config = dict(
    d_expert=336,
    d_shared_expert=0,
    activation='mish',
    moe_layers=[1, 3, 5, 7],
    normalize_top_k=True,
    routed_scale=1.41,
    balance_loss=0.0139,
    router_z_loss=0.001,
    lr_router=0.000928,
    vocab_size=32768,
    beta1=0.9,
    train_tokens=987600000,
)
Below are experts of layer 5 (counted from 0) of a mixture-of-experts language model. Rows are named router (the router's row for the expert), up (a neuron's input weights, with its number), down (a neuron's output weights, with its number) and show model dimensions 256-383. Each number is 500 + 40 x the weight over its row's rms, rounded and kept within 0 to 999. Numbers have three digits each.
Before each expert's rows: a language model's description of what the expert responds to. This comes from a sample of Wikipedia text that the model never trained on.

# expert 60
It responds to: Capitalized word-initial prefixes. Word-start pieces like Par, Ar, Gren, pre, sub, inter, trans, and There, often beginning Spanish surnames or place names.
router:459467454528531489530463408560472419567483485468444539567445461474481489421498502548487499542487463407545476470553473508452548454533513497494523441472529423442442544549538550511571512480418427547506500457492498534466524547403505466549585501441490488507582522470488442465538474514456454516469454527434503451539568468537507478497435500513436482520562531530489531463506473578560563435414
up1:476494450509474512549495461567483429496497505610523486416530475583485500476442505525500496587463512482484557438547461417501517445480461496516535491446572533478530470538502484549519506439571468501433526466479512558506495583485572473523502547450517483503576512539433460414528517457452553508435562474547533453496475600514552518449481489410432431521456512509484498514527477522503524527463
down1:513532562503522513509489460532482531447524455552509452440513508474510563436477547524494468531494526493486489483462568520465549444504451451464542452453440496585548531514510473535540445515456539507454483587458521584520475503545511527509494545473556483519412460479490498479551488531595520429491461459537472476499499574447565455486491518539464564531521447468515500493539455501479445486523

# expert 55
It responds to: Mid-word syllable pieces. Inner or opening pieces of technical, scientific and foreign words, such as hyp in hypothetical, orth in orthorhombic, aud in auditory, Anat in Anatolia.
router:516462467531505501519440488499456476524511444441476551566459465515578475421508536552494509540470457427525524501565486477443569444487511478421504515428475448466513514508511556552558502506400461459469540467480513539550489482439474425516546528435452507539583538421451505442542481505461494525453487557463561511548500533511597484475456481523529481474507556595507572450453457572528539435404
up0:556462513554538469558581536443501498514485464504485491497473467465545566470414560518493479491538459518543453512461529498483556440575508523508407557461524495530516570512487518490564499452545473534484502507491539514480500481476455457482532518494508477455568512510455486441437502522513456460555465460487495531533499516491496499502493507472459517503485514530552496504500457465521544454547
down0:497498512480509441505474518538477514529497557471548410487511517511414505490505500452498501533542497527536469475458532545462437523505464505485426506574487570474550479481527516531466502509451490500535543542479480483521524491499440456465489414520467519529575525510444514416485590434478498590555549447452603501546566490544502593559529482426482502607534532518559483512521496447490519572526

# expert 54
It responds to: Nouns in results tables. Pipes after athlete names in result tables, plus nouns such as United in United States, Result, Route, class, Express.
router:438511483567479477570474419573507447538489445466417541508455477526506495491512493528446498593423470506480487450486476479488508474519495517467520490456462464430469531526505526502529558487459410485480516468511521515556466569426537522548562525385504457434506436474495488457510465569498479511463501526417524461535524532509548506493542484496471527600543528550466555452433527539521491481455
up0:512462428537483506473522440466444501477460457494496549537532526518477457476422543526594467461477438448563521452523459465520578411502518511493587456468478489451424515466527524548480599512474531529484550461456530528476494478453500452502530487531464535526524501414442517491487492502507514525500484539635533518563511534489451454472486532485484461499546414466476489647501431535503495516531
down0:471565533510439459556542453416467439471481475516468476529446512515521522540481509448487437520463511436499529398457532460537447430445509452478513518445474546473478564521497482504518478493521551414435468524515463447494516541498495464572527467439448510627502506484439525472510487458496513472436529548534533483406436567440464510488461507485478509547502510490448495553540479572560559466506

# expert 26
It responds to: Name-initial letter fragments. First letters or short pieces starting proper names and transliterated words, especially B/b, e.g. Bangladesh, Hong Kong, Taichung, Afghanistan.
router:471463466526460456493438427578455481520510480479488524568447470518537522500431513533434531529491468497497471474515476559462566465534514585466486480438568467506395535526535558541562552461451395524470471402567546516495528496514500474555542578461520453430498485498492434489576459553447490490532519538527560500556539515494581503474511571499515566470509527580512542493464513519546506461452
up0:492485492472530507456500521529480532447485480562476454534510509477496480502479473465466503488497543499472502494481530536527493476474548542506461482517522457485515447423493509481512508446454489475527570514543526575485549650529473545506491495481485494484477500478499460462487491509455535519503516459481502505430467494466432575509433486529536547518421500366555546468456506456484540457503
down0:534558440490489437460552457525515527526501519495510508480467571471472488476493488449582484540474501440448454456441506447518466603537467452487516460534484460530441511449576479420447500528536471486482505497455477513417521481485465463510595532486460512486483550542506545516489516484484451507498526447562504578462465507515542516448528523438503487529447417494556514522543539448559532560482

# expert 4
It responds to: Numbers in measurements. Digits and decimal pieces of numeric values in text and tables, such as .5 in 7.6, 35 miles, 600,000, (18.
router:448505464532482479519480459498459418521443466468469553547487438573528487475469552550401544516484469429502485492559514540482554503558468528414563495471531460489440491442535509538521538478425475483488501470553541568493478601454549511569536501384461452453512518456477533471507511511480521443474499525539554507507534512523505534465499487497548525520509481567493490483469483515503522468475
up0:496451513474449539469521472507464449344513484501500546514509509526503491509535511519460481519493507437505603524505513507424498516530556509526574555462427506401487530467583481529572488520541547517497523509469493525508502531516475414488578560488370537419516487532515599512483513454492496498488525469481533514528515521496521478494473526463516516525535464545490533466500507509507487472515
down0:532487504472512601524491467477459496421501457445495434523484523464481494514436491520535579466555424504514578529530517493513529516493448481483424581438471489461473495534491528517498440471470559484540433559567506503496450466606504514477518537538467558497512476479494494544478543493461455448449515524530528497499556467564516540429506510517500453498503533540505481514545490435470513513458

# expert 32
It responds to: Non-Latin script bytes. Byte pieces of Thai, Arabic, Cyrillic, Chinese and accented characters, plus the token World and en dashes.
router:472507487504469450568526472491471446517461495475478570556490502494518475433499521545456477487432469456571455486535475538483543514513555534487491475452520472501476532460481461483565518538492425531507520497566487492491555583441498475539544493464515525480516466449465496429578512518535508506479506563515531492497523491504518509498548505514515509599509564524459525429448517567503519438475
up0:489432509489404501531550481512518553529526520495492541504493503524457502452456511457456517541468490568506505517564505504545523497534576488528554501496488491476438566503563557443539562471409612480523538483468496534465481454438475423435485509475518560464525503478472514470498489466474505559468531488468500482580504488338492536474527487488459462481528501513476506545559481540512525421467
down0:505519485605499444492532523497502467467510496512564555433508417495492439501425507548519476519424592429467462511461538516461468488494544515468505488429520461438466514444494492516526483489517559548498499531492548504508469519500505531518557512456504514530480437507492468477503488455529465451584501456477478515484499578567503507546521535496420528520486531555385496429526474442456540526507

# expert 25
It responds to: Statistics and section headings. Census and statistics words such as total, average, median, taxobox labels Species and Population, and headings ==Early life== and ==Personal life==.
router:447480511526516431516471462510465459530470449497515523506443430519563462378492467563408500532471445472515476476553457463483574466596505493497465481449551477450455503516548520506514453482487471523471471467507561571543570526428550504538565470445484426465552473454457482492573545504492476497512509514458509486518525517531589514523484489516535496567525540569485513504477515533524482513504
up0:630488531524521484546482482475507528472423579508481506489467478523470473450543494521480474452546472482528508444548473549502437511539452519444456457548537482499401508504477521527436517502436450498463641412535496490569504492502487457545479509475489571515542459515492559460545508564529453427456523588480524494522497538524485462451474496460447492542538573463490503520488453451507504442503
down0:544551457507434548406434511485579483569464472426518472509490537460493485588527515499454513517475481450483520500529540487455521569485470487519442560497505477494411540517488516501453533528550470510457600511461467488566487470487463475476545514489526462483525472506551458487492570444469488476488476450503560521474525513537509417501525488477475414466560534493565497466454507520542530485468

# expert 31
It responds to: Clause connectors. Connectors that start new clauses, mainly and, which, it, It, that, and plural nouns carrying a comma, such as areas, and government.
router:402489496540465457532453463508467497461461484488436506492462463571537477468465557526477542550458462441482464482558476491449559463523475548443485440463531477523454509496520507533522495487453458449432451517491529558540508549409513452583568538389458463463545512428459459446597498487471508509473492530499574501533544481490545495504525482505487564632563543501468503509464474494515541504518
up0:432509459522576475399490470522440468502452487512471518497547445458504460475534533465504546394544460507476588531525533562477501507518518498525508526504472490487529538472490569438568542488469484530539508439550485478500499523555487528463540505487511522517436450453527588516488439545456426513481432550509546517482479510525606497487501478469569537489417533486539502526474462495512568499516
down0:530474385460500478480502459502465479502470521576465423496506467487522551507593498404539531400476418451498491443489567492520559458506543535536512550487454460515558472519524492537494526474469495452458540451608514444482482499493423577534520517505560510469534466501480527503458492496470486524461491503579526506515460506508484569499526527536561486503456459515492511498376558529517482495559

# expert 21
It responds to: Indefinite articles, number words. Indefinite articles and small quantifiers starting noun phrases, such as a, an, A, one, two, several, another, including in titles.
router:464470472552486447535462417527479505442479479483449557555492468507546462437468508534405517558459456481559420523549421504479517430576523546450533475456457492434433538412567519530523549466468437552470477424484566543538551536473465511499551511434516480427545529470476482459526469480452471432470556507482499480513541505515575494482495496531467513608556521543460522493470482467555541415459
up1:483447586456479498506494504507522436541562586523469506501465530465524493465496506516549478523486526512508451454477494489497480413501369449504506443515532492546583537523544475525606520408532528524478498418598520441485447506539545517474471509440526497485532495539523528515515479579487522560492443467539496497506580513538456469458501597497498402481554456478512474684439463436483488556525
down1:527517581506539525506447543553466517548545493478517494454519472504509484516462589496535535516551510481498543475477500473540543526477409580466572552540568508487496456568479498533540524495482547551483565436477502462446496498534573531518532481517512514478505562497493595480485501483507479532499491451468523549498476516462476546567476530423554415495540518487474544498546489464518471418444

# expert 15
It responds to: Past participles, heading equals. Past participles after was/is/been, like written, released, published, named, plus the closing = of article title headings.
router:505469438586465494514459437519487515500477498523407515520509440551517477417526530571468521546490463527482440472536476498495494448548560548441521461438503422504434523472496493548540516483477487463438493428543507565574552537447504506525528479439472442449561461444473450470530490520458520458453550537465515474472492455584580533459510448513529577632544519568468548469439538572493518447446
up0:438481478500488486496463491526493543494534479520474478563521487596557462458525527490526508426465467500428462510444545485506464468540547438494499465511672462536585462474524487491582543504502466517512484464452536510492492480460485475478575518502550492427533494392488557458547497496480449503451471521511472577386525472504549520517482450463521544462506540469518495582475512434486537494469
down0:493525557493517485562451495556528515430451477525469502526500541448518515601483405452523535519428555478503460491486529492524532503456457513533512517516433522512524571452429457508460535509543438527547466459477501444485549510565466505508542507475547458485535543480458474473471540492552478485481502511607424482545455493542442528517554502450504506486471445463587452519549408441505503484574

# expert 10
It responds to: Clause-linking words. Conjunctions, complementizers and speech verbs that open reported or subordinate clauses, such as that, when, if, said, stated, plus line breaks after quote colons.
router:415464470545463487519500452519508472447494471448425528551515469528551467434482537521397557543540502464519458458497495496453517452525494522487493458398508452473438551485500555538552522486425401479466480430547546533536516581430517491583502529438463475472533485425438420492521485524444494531478537526487551446509500486518536475461506510496512549610510511535463541474458459519495515486448
up0:510488567483453481525528531525481464483525472517481483512419532505519454475500503489491498480548381442538497448505501445453395480481489495485435572545553394472494478509542498536485533470456424553459468570555521535555485526441563497607551501543439504460476521437486496456527455463519511472441518502467482511507500551511496465556479537534534442513548524533486513453488500511619508513468
down0:434494542503541510467525561522482464471488482567508503465461440491445469481441521387555588415506521491538434463476551522516438494435484447495548601471496542468479439407539469459475450568518492494535554585527475511519470531448492519522502562483509479498504529442512473490501558556482544527504599562497509465467480567476499461467470533462539549496526438571476509514502505493453514494527

# expert 63
It responds to: Foreign name pieces. Syllable pieces inside German, Dutch and other foreign proper names and titles, like Le, La, Te(ufel), Gersten-me-ier, Ze-itsch-rift.
router:453464480546472443553452464527518483464494475512493512543479474519568468501515547598505527546451481444462494478590510515443511435532504524495492511449502481461491528482543581498527534505475443514454536458537518562528498599466479470529514535456433447485563527432485452456548459529471526468483469545505550464597547511516554456513452529492454486505495549536507564512497500548516562472396
up0:552464495470434497542408537550583525459560586480505519520540501598508580485519501471483513427472593565453529547521560500531437517460505537546525493512576486451528552495521434539473464532463467548534477487550563579517482492547516494480486570542538499388484588441520478516538518639469528500439541531436516488432520503537527517572494510528490480503497490484460435466466488527456544358445
down0:428485524507491482528498483558523438407539484479495501497489476564521586566527494508523457483538541458526541470438517527516482602484508514537531542483483567615535411389417471529491469531502439479509522564451493438504550513575514482476503452500552514476529529490552480510503446564497510504515415471468494467478482485490507515444439560512467494503513479540537542498493578510505489518503

# expert 16
It responds to: Table column separators. Pipe and semicolon separators in sports and statistics table headers and rows, plus header words like High, Apps, Pld, Pts, H;, A;.
router:386485471519464435508477436570479446487512491484436531573502457506520502411513523520415546500517456448530460499498457532516556444562499541474507495450503410411503521499519501529528481523489474499457521431538586537461478535444529498549560492459453493441499471440475536461557478566427483466478530516455533502492512482501531441494529507499495535634543501466480468460509490520456461499479
up1:558515406588582534490537398564583421519488465485470534486489526480481456464545469538461550515446514463499468415424559506455523552525518496516456584499515480540471574507507594465456530470486447503496499452489549535462491515457505508494574417465532511498511516479505456492491445546525436532444502475537531442520537526489484516514511509480483498518486536516462583465483470487554511492502
down1:454491501419458459472473449503477398432509505520460474558455440516521431522505532418526513526402526475470498449500419539482513474479480469504524509483486459477444497510421560492525451583535474480511526544504485526477509532451472529581483519531470475502480495543462436515553442504525592473481516453535476465454526499505487549560479560510500541537496537465503487455535506511431507507521

# expert 53
It responds to: Romance-language word endings. Vowel endings and pieces of Spanish, Portuguese, Italian and French words and names, such as Historia, Regimiento, la, ista, before de.
router:531451478556483447536412466546445470491471473479442520547491467551538468445511533564501486571455485451506523499526531534466533451483507554485508445445469490445453474428527537579531607477429551517447527483531564513546513588449445468548560522404411470471549486446428470440508454545503503520502441540454535474575497458478566498483456499461494506562508560562482584468473505559515531479396
up0:491409486467488460491583501542536494476517546530489559507444523527497495484506521423483506509484451445361484484487444499447543642509509486536594472481499499572503485552514513511596482508494508487543527477493483533530433508436516466524465502528467483539482486528530476476581407514505458504534547475493532554455496526496545449503472505477510554465463491413438501527438494436577519493447
down0:428540539475520429491547486409607487480477526512522580540502552516566474506374538483542550470596485473489540467573447453510406490517491433501540517512463510531542533506472485474546516520500510527531477489493559508510489435529536474481471431517548501509505496549468448539578440571529468428526551483546510540504521413566531455475550454529525504474520420504453457497543450445476518395421

# expert 45
It responds to: Table cell separators. Pipes and semicolons between numbers in statistics tables and career-stat lists, plus coordinate markers like ″N and "Coordinates:".
router:455435440509473420541480434557485485511462522456425549530462488493582451510442517547494560488460491458531515454529456510439529481581497545428511503480543460435463519485518506550569490457461490451457474467508580557533549502432512460467556554448471458480555475496436451475529445558465464495472484566441510444526526498500567522500456441482472562611496573549514519498457528512494544450465
up1:488507514500470481485497530535495512510445489524475520478504474564600586474511512521505500560530505510441422457570576387408466468481497496503522517481510475497485498527548492545462476438446498507593466480520469481540549498452544485515538551448556464499523506527509504489532504459453470537452516545528490503495464472515493522521488449545503444590533502553540553475541390548548457480535
down1:421544510535492424488469566519542460425466462431487434479421529519500508480443463448527521440547537543473528484445494533514519525452497468629533445476524504419575511536515512476581505466519525486520498510509508438481482486501495498522539490509491485508446549528535536542498464457476441515526450549538524553443502481478479532465570471537528468495529475490508531476475511474531494461497

# expert 22
It responds to: Copula and auxiliary verbs. Forms of be after a subject or relative pronoun, such as was, is, were, are, been, plus located, became, (aged in biographies.
router:422498506558450448523493459547465476462449473485503530546489482548533527458490549516408529505495463490473456489507497482486538457607490521485500484456509427455460600481533439516522572532489459501473507462467520529459502489472534470558582509461473491463534525407476460432560503531463496458471525488455539509507512516522573524499516497501470565524498547496472505450416502582519492496464
up1:576542474522472548596439414513542554576482502480487525533506496506503501467459483569506511516546453464467549437486472552458544489539537433505515545482495497397511496529505519473523492487490490496457504472576507499576498513507517443513449486432564517554580529544537470480437539518520520408465439466486540445473478530478508497459479488475553455552475481465522551446463531560498478446526
down1:552494506509463493507524499476494500502434529487469515528471499454419496447530458488461487537598426575442531499555462504530499503463480465510564516481486463425524502584486528413547493482488436525551412530540480503514470511552487465437484558448527558429461556570513529554496547518517480435490460426482500441569499479470487440479491534540449473582493416534535564500531543513559469506523

# expert 38
It responds to: Plural noun endings. Plural nouns and plural suffixes naming people or groups, e.g. people, students, rebels, Rams, -s, -ians, plus closing parentheses.
router:373460481558479460574463422519503455509471477496480558544484466526547469483478511550463471487508451505519491499501510508452501472487451571437497466457476451457468514467519520541502521465452489547464503454540518569587529531476551532531536466451460463454512495424474514476562494491466530477506512549446570494543555529495533546447533502484534543544503522527448552392520519470486530479453
up0:489483526463469445512487434471487479503422579524445509493446510495568516470420556503425489560523524471477517450536538498450466569504495482442513489524579442489484450497480466547461544472521545526494515479562491430526439554497470522541477481447495486447526540504440499487552535406495508483500496520483596491501539556473505475448530494505502571504530514522503512497467515509504522493494
down0:550472432507475442472444500575499535519484496486542471544541490491427541552450462538464465536475538494488485531468473481560474545418541532567566459534565471476534475509451492454472466480491518540445543540437485447473507554514463473536497459505495499492539484453587487542532469475440460501552491532570537543438520536382449495538497542524566516423530473504525541497508426490496519489490

# expert 40
It responds to: Field labels and separators. Pipes, colons and semicolons in infoboxes and tables, and field labels such as ISBN, Website:, Type:, Genre:, Elevation:, (born.
router:411454414558475472538487437513435410502446452502412509579497503510572473457488521587399524546470454477544459449527511488495558438516533529435502469502516432432503536486523525546564539507518523492453481496522498525523527615524514510543562512437511481470536462481512449517543418590468493481460518472434530419485570489499568444471504519498492537579528498522489552447461498524502466449456
up1:489485487479509532510496486545553493473452465476495529529481534559520474485490520494479450535539460528506489521445510541480490472498544490448546536415611521567518493461507493562489484448446467496489509531468584565525475447489541511469474471588438505445466502556488448528476453518544479491474469533475486528475506507457677374389473576539549527500520505519435486475563517562525484536506
down1:465485531445544548489528511505584489520437492439454556516512494476473440608526494568433454562532477448472458483511514448504501414476464559392531441551486422443534500474417525477458556476450523493470489546486564545561448491473542517472498484556488526567494390516494521527490547479546476489463606517459418455411508475470569476544494461519540522547524488536524456529520501470511498547582

# expert 17
It responds to: Foreign word fragments. Word pieces inside non-English names and words, often with diacritics (ð, ň, ā), plus pipes before vote-total percentages in tables.
router:450492467513432457599499438526486508513445476489439523539506519504519495391503546584457534515463480425501497508565427497452580479536538521458495505439520479497451554498510514512493522494472441523485508466523572564544519525419474467532577474440473494474555512417471493488554510512438454526484500504423502455493569488515572516488478482544527531497531552530482496478440477548520498489448
up0:489505429550512451491502489507516580533480512502483480494565507433487487450445500486504545470514525460541521510505501516478510510506466534464544489547534468494480473485532528498496494507485474469528548489462472586483477476505568487484563495547422534441493493457451523501497488473386453496446527498498524505533528474451494523512521527452501519509501534509443522492412497413494478481456
down0:530502554539454546448510480481521515529499522530522532508536502537567439477614449479506498473495523497499462561500403484558582421496467483542491492422513538544577484572537468630514513511475495510546464444526455529474473419443501580523533414532474570468413520609492543490424510507438494540518417501572508481514541489528531440452475562507505491514447463454520471550535491570535557464491

# expert 30
It responds to: South Asian, Turkic name pieces. Word pieces inside South Asian, Arabic, Turkic and Slavic personal names, often in credit tables, e.g. Adhiy|aman, Om|kar, Niz|ov|tseva.
router:452461497553459460578481451510451459537489474429425535531496489522545518444536527533471524511439490458546491516521479505458536496506481542478472475507518507494510550485542526535506576491426456516488510454473528528530477617439512445522536508473501479483589501428458465452543453534501477475506442541470534498528550489519569485502513489461446532502505542547452567474487469570488522472425
up0:544439452520492449478515546545503521477483436471429538555481538495481491478517478363436500511473468423494530504441581490445460501551559506525515543510489580467498512452458492456422509426595588478549540478557497479522510480441466460457578519500469493447519516543474536463550560512517488475377514538453635470494493569489493466499464500508488533503487505482499527519471465544563502546548
down0:484486515531523412538489502576452483534545468523493465547502537488492549571526528479445452429577556481501495578506485496573489448480537557529515475524512482502525505545514465558467418480512484530493479528447515420549442492525502548467491440490485533495482539521445527406457468498505468485524445553485515534481470560458555482435448557520467521514493496543539519541519565483468427537455

# expert 36
It responds to: Capital-letter acronym pieces. Uppercase letter pieces inside acronyms and codes such as country codes, parties and tournament tiers, e.g. MKD, PDP, UNICEF, WTT.
router:482424471521480518527492451502480481541490423456429546554528502491559462490504538556451502545542491462449477440508517494490607479549450513539478498458475435430484492467476521561524515511423516488484434515521521575597527545460475526514558488423459436508546515445480451513501483514473516503469485514503538488503519538530515510468495492515530537602507507511502529440513463517513526470501
up0:497514499479494501469431412471520470538497406498569455482529525539507472483449534560499543490508522516558482529449474469430517503498369570452498498499508510452491504494536531495528513455511378482526529516534478556458461516520539405478552502542531550455576466503520506518484523377540573513550480488625480501506529525513484509516486497536468472484533524459549496520465467412510428452435
down0:505532471522499504533475530449545537556470468458543545499528536505490517580449544514447465470487431483464521510482502489450484465523556506463526542541418492414485584500478492538523409594551542556539548476482483471514507487476489500504532542503527531478484547558450480486601512476495382548472511521487552484471519569456545515505525493492494513496449470509508457551530514470496500521556

# expert 56
It responds to: Conjunctions and War. Conjunctions and, of, or in lists and phrases, plus "War" in titles like War of Independence and House of Representatives.
router:453470473521453446523455461546434454428470462512487535606424450495540451499480531482450550521447481455510447503561440512426534521572570576468461524418519476442519459460465534513521548452436459487455476455539501577605552552483534462568536532402473470464502506478426498481539458520477526488476523465500562438526533508494517528508507524543516586576523567540455589456509422588502523490473
up0:464466506500462534499494553556494475518459484477511470600406342502569452480534519525473550501529435462424551476533491489529432437520500471415492488500519461482446496530500468519538434497529458507462431522506535478485445460502565497496572484477499457442438480454447474491503482441521498523516462540432490447522507528503559464517449492500477535513519521438431636472485498518546526472501
down0:443496531476478529506519579466539496481515498534496459512484511563470462535482506554451504505557483466415418470442544452555526510470468438568619528529472492496543415462406486493502513451483484528479480535511517583439450549483515448458492540440482479499523422540451602511499484422489535508579529525543429457536481497510536386510479541479468490503524562579560492483560451539476543496534

# expert 37
It responds to: Capital initials of names. Capital letters beginning split proper names, often foreign ones, such as K, M, N, H, as in Hylan, Kottonmouth, Mückstein, Skifa al-Kahla.
router:411467506486434460562487504507485448511445490497458552542479495480563502395479513550433573547445465464580451472530452468491558424531472508448531480483540428479481510487522522545499482548487488499461519528533537549491480520510474481576554525474512500481513498481467502485554442527437486472490471471504535447513554542508578505456542491514494540496538534540518499550470483479486561504441
up0:502514542544508545481457453566506466459509506540452478513577464516510511502479491379500461513503458489528508487561488498503522480472520520494482441514456522550497490525483519574555472525475462514445555503514540528514502494483490479540493447503484493524528487530485445508604486471484462475463475514386485496509484459528504508511545549526515507518534437570498534444430526583578517500512
down0:488487481520555530500547445525494416477544466511479473527515468428474583550475466558467461503581473518476461524475495511542494535497463469529499494535547564559588463499541545542457407503444553487513524520470517514444559459446519484426445395543476454438519514520460523525524507581526505502453497509495536438428500530481511449460382549502514535418407515401548509572616499528522487553563

# expert 0
It responds to: Math and list separators. Operators and variables in LaTeX math, plus slashes and x in stat lists, e.g. club / apps, 1 x 22.2 MW, $x$.
router:478508471552457472581472446503430484440449496473481554486490462493551468398456509575505489519476459469518543490496476456454530498476496511476493464401526427448480560481534480525518506478452498505498464488513569553599500559448495532543537495472426466467562458495488475553529501500455482506502538513463559458499502498472599494486511513506495510581497579543493559481422463494486483536471
up0:433497473470506367476420455515482492528514412511500482513588503490496505476441530467529481443512513497528473523463507524505526465507409406470473489445472441507522523563484489564482507508513486517503509549470456530481463528434530487538481538487592463501552451511522462520487507454516517535517461530430522496560501582534482464564514553456520494459528520462436475435487471521566528454521
down0:502464465487530445464525554545532487503461506469479438506538489514503486436492581451506527432473532487537507593492541485483529463518455522509474594499558508422435511496503556423488465434499543530586518481518392476471524517465495512516468456462512477531493533462484534545475481495572514544627537568462517479516499444522493496474493532489490546567533459437508544533552514498455561505536

# expert 57
It responds to: Table row starts, infobox labels. Pipes beginning table rows and labels ending in a colon in infoboxes and lists, like Born:, Founded:, Kingdom:, Phylum:.
router:400472469588485510537490471521453457530494487496451533535477494521547473373545537517449562524453481419495477476550475515433523482486518587480502460474540488416528594463538491528500568472459518525495494463519514484601478534429485452531589526443489381444571453488449475478529480502488466438460465508467513422525538498511483493522471482524473493587494516517469504480434545497511453445462
up0:474481467571512511498497475520516544509524518608475553460518496588525501480474542491599481518517481457511486430486502548459501527537463462453488524446524546495492541488614520507365504481473480478506480488542454500491552565539541524541486506449501572532501453523572506552515475548384403554520614478502498471543475479470555610534515475499569538498537532533434548505475535484504561412486
down0:471476431496527535467524485527532488490501503514548488456485483498514510458483532480501505525428503489581431529521496529510473512553493447488493499513466440548502412509538465469513475541548498462423497515487463406421471503515463464499478510402485549567504521415530492529492588511478570493520550501491510588546458474520405518539564526404552515449464491488557505531510535521501501518568

# expert 52
It responds to: Titles and roles. Nouns for offices, ranks and roles, such as President, Minister, member, King, Ambassador, director, footballer, often before of.
router:485488474546487459556426438540452450521489447480444497542486491550544470424464501565473489500510445483520482442490431485496510492610439569491506538515472474488443479556523525546531559492439490551468523480529507559534548536490509540530565499436464429379511497497465520483566473524470477495487523503456571511600558506534519503431538479473475518614551517538469601487481490497551497457479
up1:516448439479514531497466536509456422503489495532469534461460513552496456466449510571442483524483523522548506507481558482449509501549556510458463508474534452522461518563466402478506532498504485497499527490512492496502522467531501432566526493448458515509543567511456575521432501488481562491500497535489535396542497451473466481415479429482487484515490501470502477480511484501557459405504
down1:493518545536511488550500505607458572543517585483419521463537479493544477464536529545525585471487506409486544434548600442487480525502476466485543424463529465507486461499483556473550524491507558521500476517518470421518446463516552462508496454389448487547523518487520455507531569493490491539485470488486592490431473409479528516534450498455522567500500457538456543450494521463527547529460

# expert 39
It responds to: Clause-boundary connectives. Commas after introductory phrases and subordinating connectives linking clauses, like However, because, when, where, that, but, before a pronoun subject.
router:402472516536460469561452434547506452461476464514445505533481470548532456418491550503437509554461444459512474457529497483463518475529483514512512452453511486476450538482502544528521547486430467472456502470529521514604522556426492471571556515438472462455572512453454448466544494497466465505435529529479518459521557538516549503477538458511519557647541498520484527484464431458526504459449
up0:505546488558473432512448495505479504472499484512526583560429563517526491485494530521517486518455527457505520495438539521517498527517488467498494483545512476493512491545460380525524462517492445560487536403496485553503540549495497446461524476445485508472511450477504515461563433495524570383528436493447520478468548511466529500496474507489482529469451447498454507475491544517494460503442
down0:502508589569534483452471454518474483529514508525489506530409577484578505624492490538573504528541546467498487538377485463602469511545474535529487442558511551475479528539500486525477521506532536523528581454401516540475564578515443412489516449489504541530544455474493490512530563474487538407581466501442455474444546582492518535548472500417467513531529420499553455553487474468511445488502

# expert 51
It responds to: Perfect auxiliaries, possession. Forms of have (has, had, having), with, been and degree words like very, much, too, often starting perfect constructions.
router:490468473521468532521507466533449462465453441494448538550526509492545429481542557567437581512484468460517444484587497476492578469577546567483506474424527461434465549437491479490515559446476470534505513425488548548540536554459463505535562507433438447480582550457453449470529504489467484450450481475460524484505501539511543505550505493480469514628487519515480567451458475484520552489491
up0:428479570532513469509467502472537475476501487528499524439503439615474426479460529521491519555509442471516600485571506437487461433501526541446553500498521436522553486507526541485593500523508507479519440519639564526529446465476554481457574444508481508519452543545362512537466504461524521461520479526556573518526503499464489525467543482519530566476513418504498516475485482601524481419430
down0:510479478518484474455490564555488567467438578509588503464476468566487567538497481486491546546545523496521455458457533477531531506482430519539460564583575487494543512526558533535488493501468543461486487589546526560475473470459554502516551522519511608495425587529477528581491547426543458492460554510501486564481590550445520377570476457493462510475497524460468407492533456469537455583454

# expert 58
It responds to: Foreign name fragments. Middle pieces of foreign proper names and words, such as zz in Ozzie, rov in Aldrovandi, aid in Baidoa, Jar in Jaritz.
router:457493461550479458562481446528489464518478457461420492536473468520524485316504517570497570509446457462558505475564455499495545472571494506448564487460498443499481527474499535494510543473471436490480515469499594533477532548430491473501510493447510464512544496462475471480539512487503477556436480518469520517516578559500597546500500552478495522466512506523447497477463476552504537458398
up0:525509505523521523506386478536488502544522504496519476491492586517496469489517493489470544502500508448396509456609499539527464496497502467444594495491495494501531479509492559486446547512459536403423487464499469481510541515425438515529483546523494450490544575515516535324505475454469573502449505481480505518566461551488463576463549519497564533497570532487483524477485543546440494487471
down0:502512501539551462488484532514539463532535435496505553547487528572518479436461518545491378431509519536483542579500511571487533458503487506521560496530475484482450475462505499481515483477457488485571502540470505457424433531493501483390508482512486525543499512427505536500505508476485481503562511600546333535451525415421455550500481538527503461457507459585484448495498430492537504478531

# expert 49
It responds to: Years. Four-digit years, often recent, in birth-year brackets, film lists, succession boxes and dates, such as 1990, (2009), 2026 season, plus century.
router:460477503549440486517529436545498456523442473442498529590481464536522495399476543526352499541464475466528471471526504485456551466568524561486461481415499485501475584464539478512535558479428507460498581506495576527561507533442558503578561504407469430451562491444449520461500532551516474447466515501479518528490520488488576495442517462503486499526507488530487560454506476520463528475501
up1:568497530510371523486537441458437429461646484524507498462592524444517527488487464488511544522504459526498493517548482463473487548503558554461510481507487503478475513636532507466478462452595471571513505559503566649510547485501493462505534532513536509499461469524431506463496459544503374551443530614465470478519548491527492458540552533433461491544451526519548520486489543516522484462487
down1:464521442503457589477503490439514450437502455537527436447502454456504522528499468528492519471508585461484544511599452565474563459505512468461519436421427460469528468497489523508480546469450584487480474519508495541602472467541492475521531507445510538470500515578559534597487483470469570489474471528502510522507414525567553503521496516451496523565474516479508437416540470465496541496413

# expert 62
It responds to: Dates and table separators. Month names, "in" before years, day numbers with commas, and pipe separators starting table rows in dated listings.
router:471423503523530460517470407529534465461529508523434536503411482552534453430452516535423551528481494403547492480513506446478537495527482546416501496453512460436528535509549505522557563453427491516471491503512512535656520572448528479531526494465492410481540503483467520499535455566488510477439513492476524385548602506535560537510481495501468511592525489566502536536476463529542539509509
up0:495446517518411477537456536412463399429534528433499498570513502465522460501515525497544520433541527504491428494536493500611557513509477574499472533511506449493498538468443524485502464498509571464498493461493429538480559521482524498470554514487511553438514508428475504526536462485520662557546481611437583506537535525535538505493478451447515519589530542543569502445408439551484488444526
down0:563521446465501531514523499483526493417533531539541460415468487488498445517528496468481533533398502479556463496491469474483449511553525528457466420548527485478507514470499452495463472461547511473511508576448442487487487477559557473604525488520515441528499567523496587480444539548518490523488419479499446422500500567536558507567515496465501458440549512541497500508483498495521477507501

# expert 12
It responds to: Lowercase consonant word starts. Consonant-cluster word-start pieces inside words, often after a prefix or in foreign names, e.g. post|p|ones, down|st|airs, sp, ch.
router:491495479518409456599464481521490460496456502507515531567464460513513486470512505540506532531420490452504509443422469495501527498509498523461441467481516435503513541475502590505559514481456468551467499498535501524491509570509510484579558522472521485474549530484484424494559477501439500441458485515484524482480530522510555492449495473505508538477548510524479565453483493507524544478462
up0:440511480468508489519495523525521520517456418428505500564368548464553448446520549468455526515461531446514474520508552529546505512470556507495574414477479464496502531459545448531570503449501509511442448464472493520530472524449526492481530506445481520485582449498419528475498534454548432507564502540542522460544455465497511464534489438460500517524468484486526488524529450478461457488455
down0:484470540484497527479483475549462520561555408527489412508557518454489442544461553453510523514470578476469544456585536433498527570490501462493499451450431543507529466506535509492527546481512474509530535505489522495556559532541491514434545524486505465540552438525526476432474549512532433511543484558514495436561500422513479426456445524468526514514481500452531565482494504505574482458491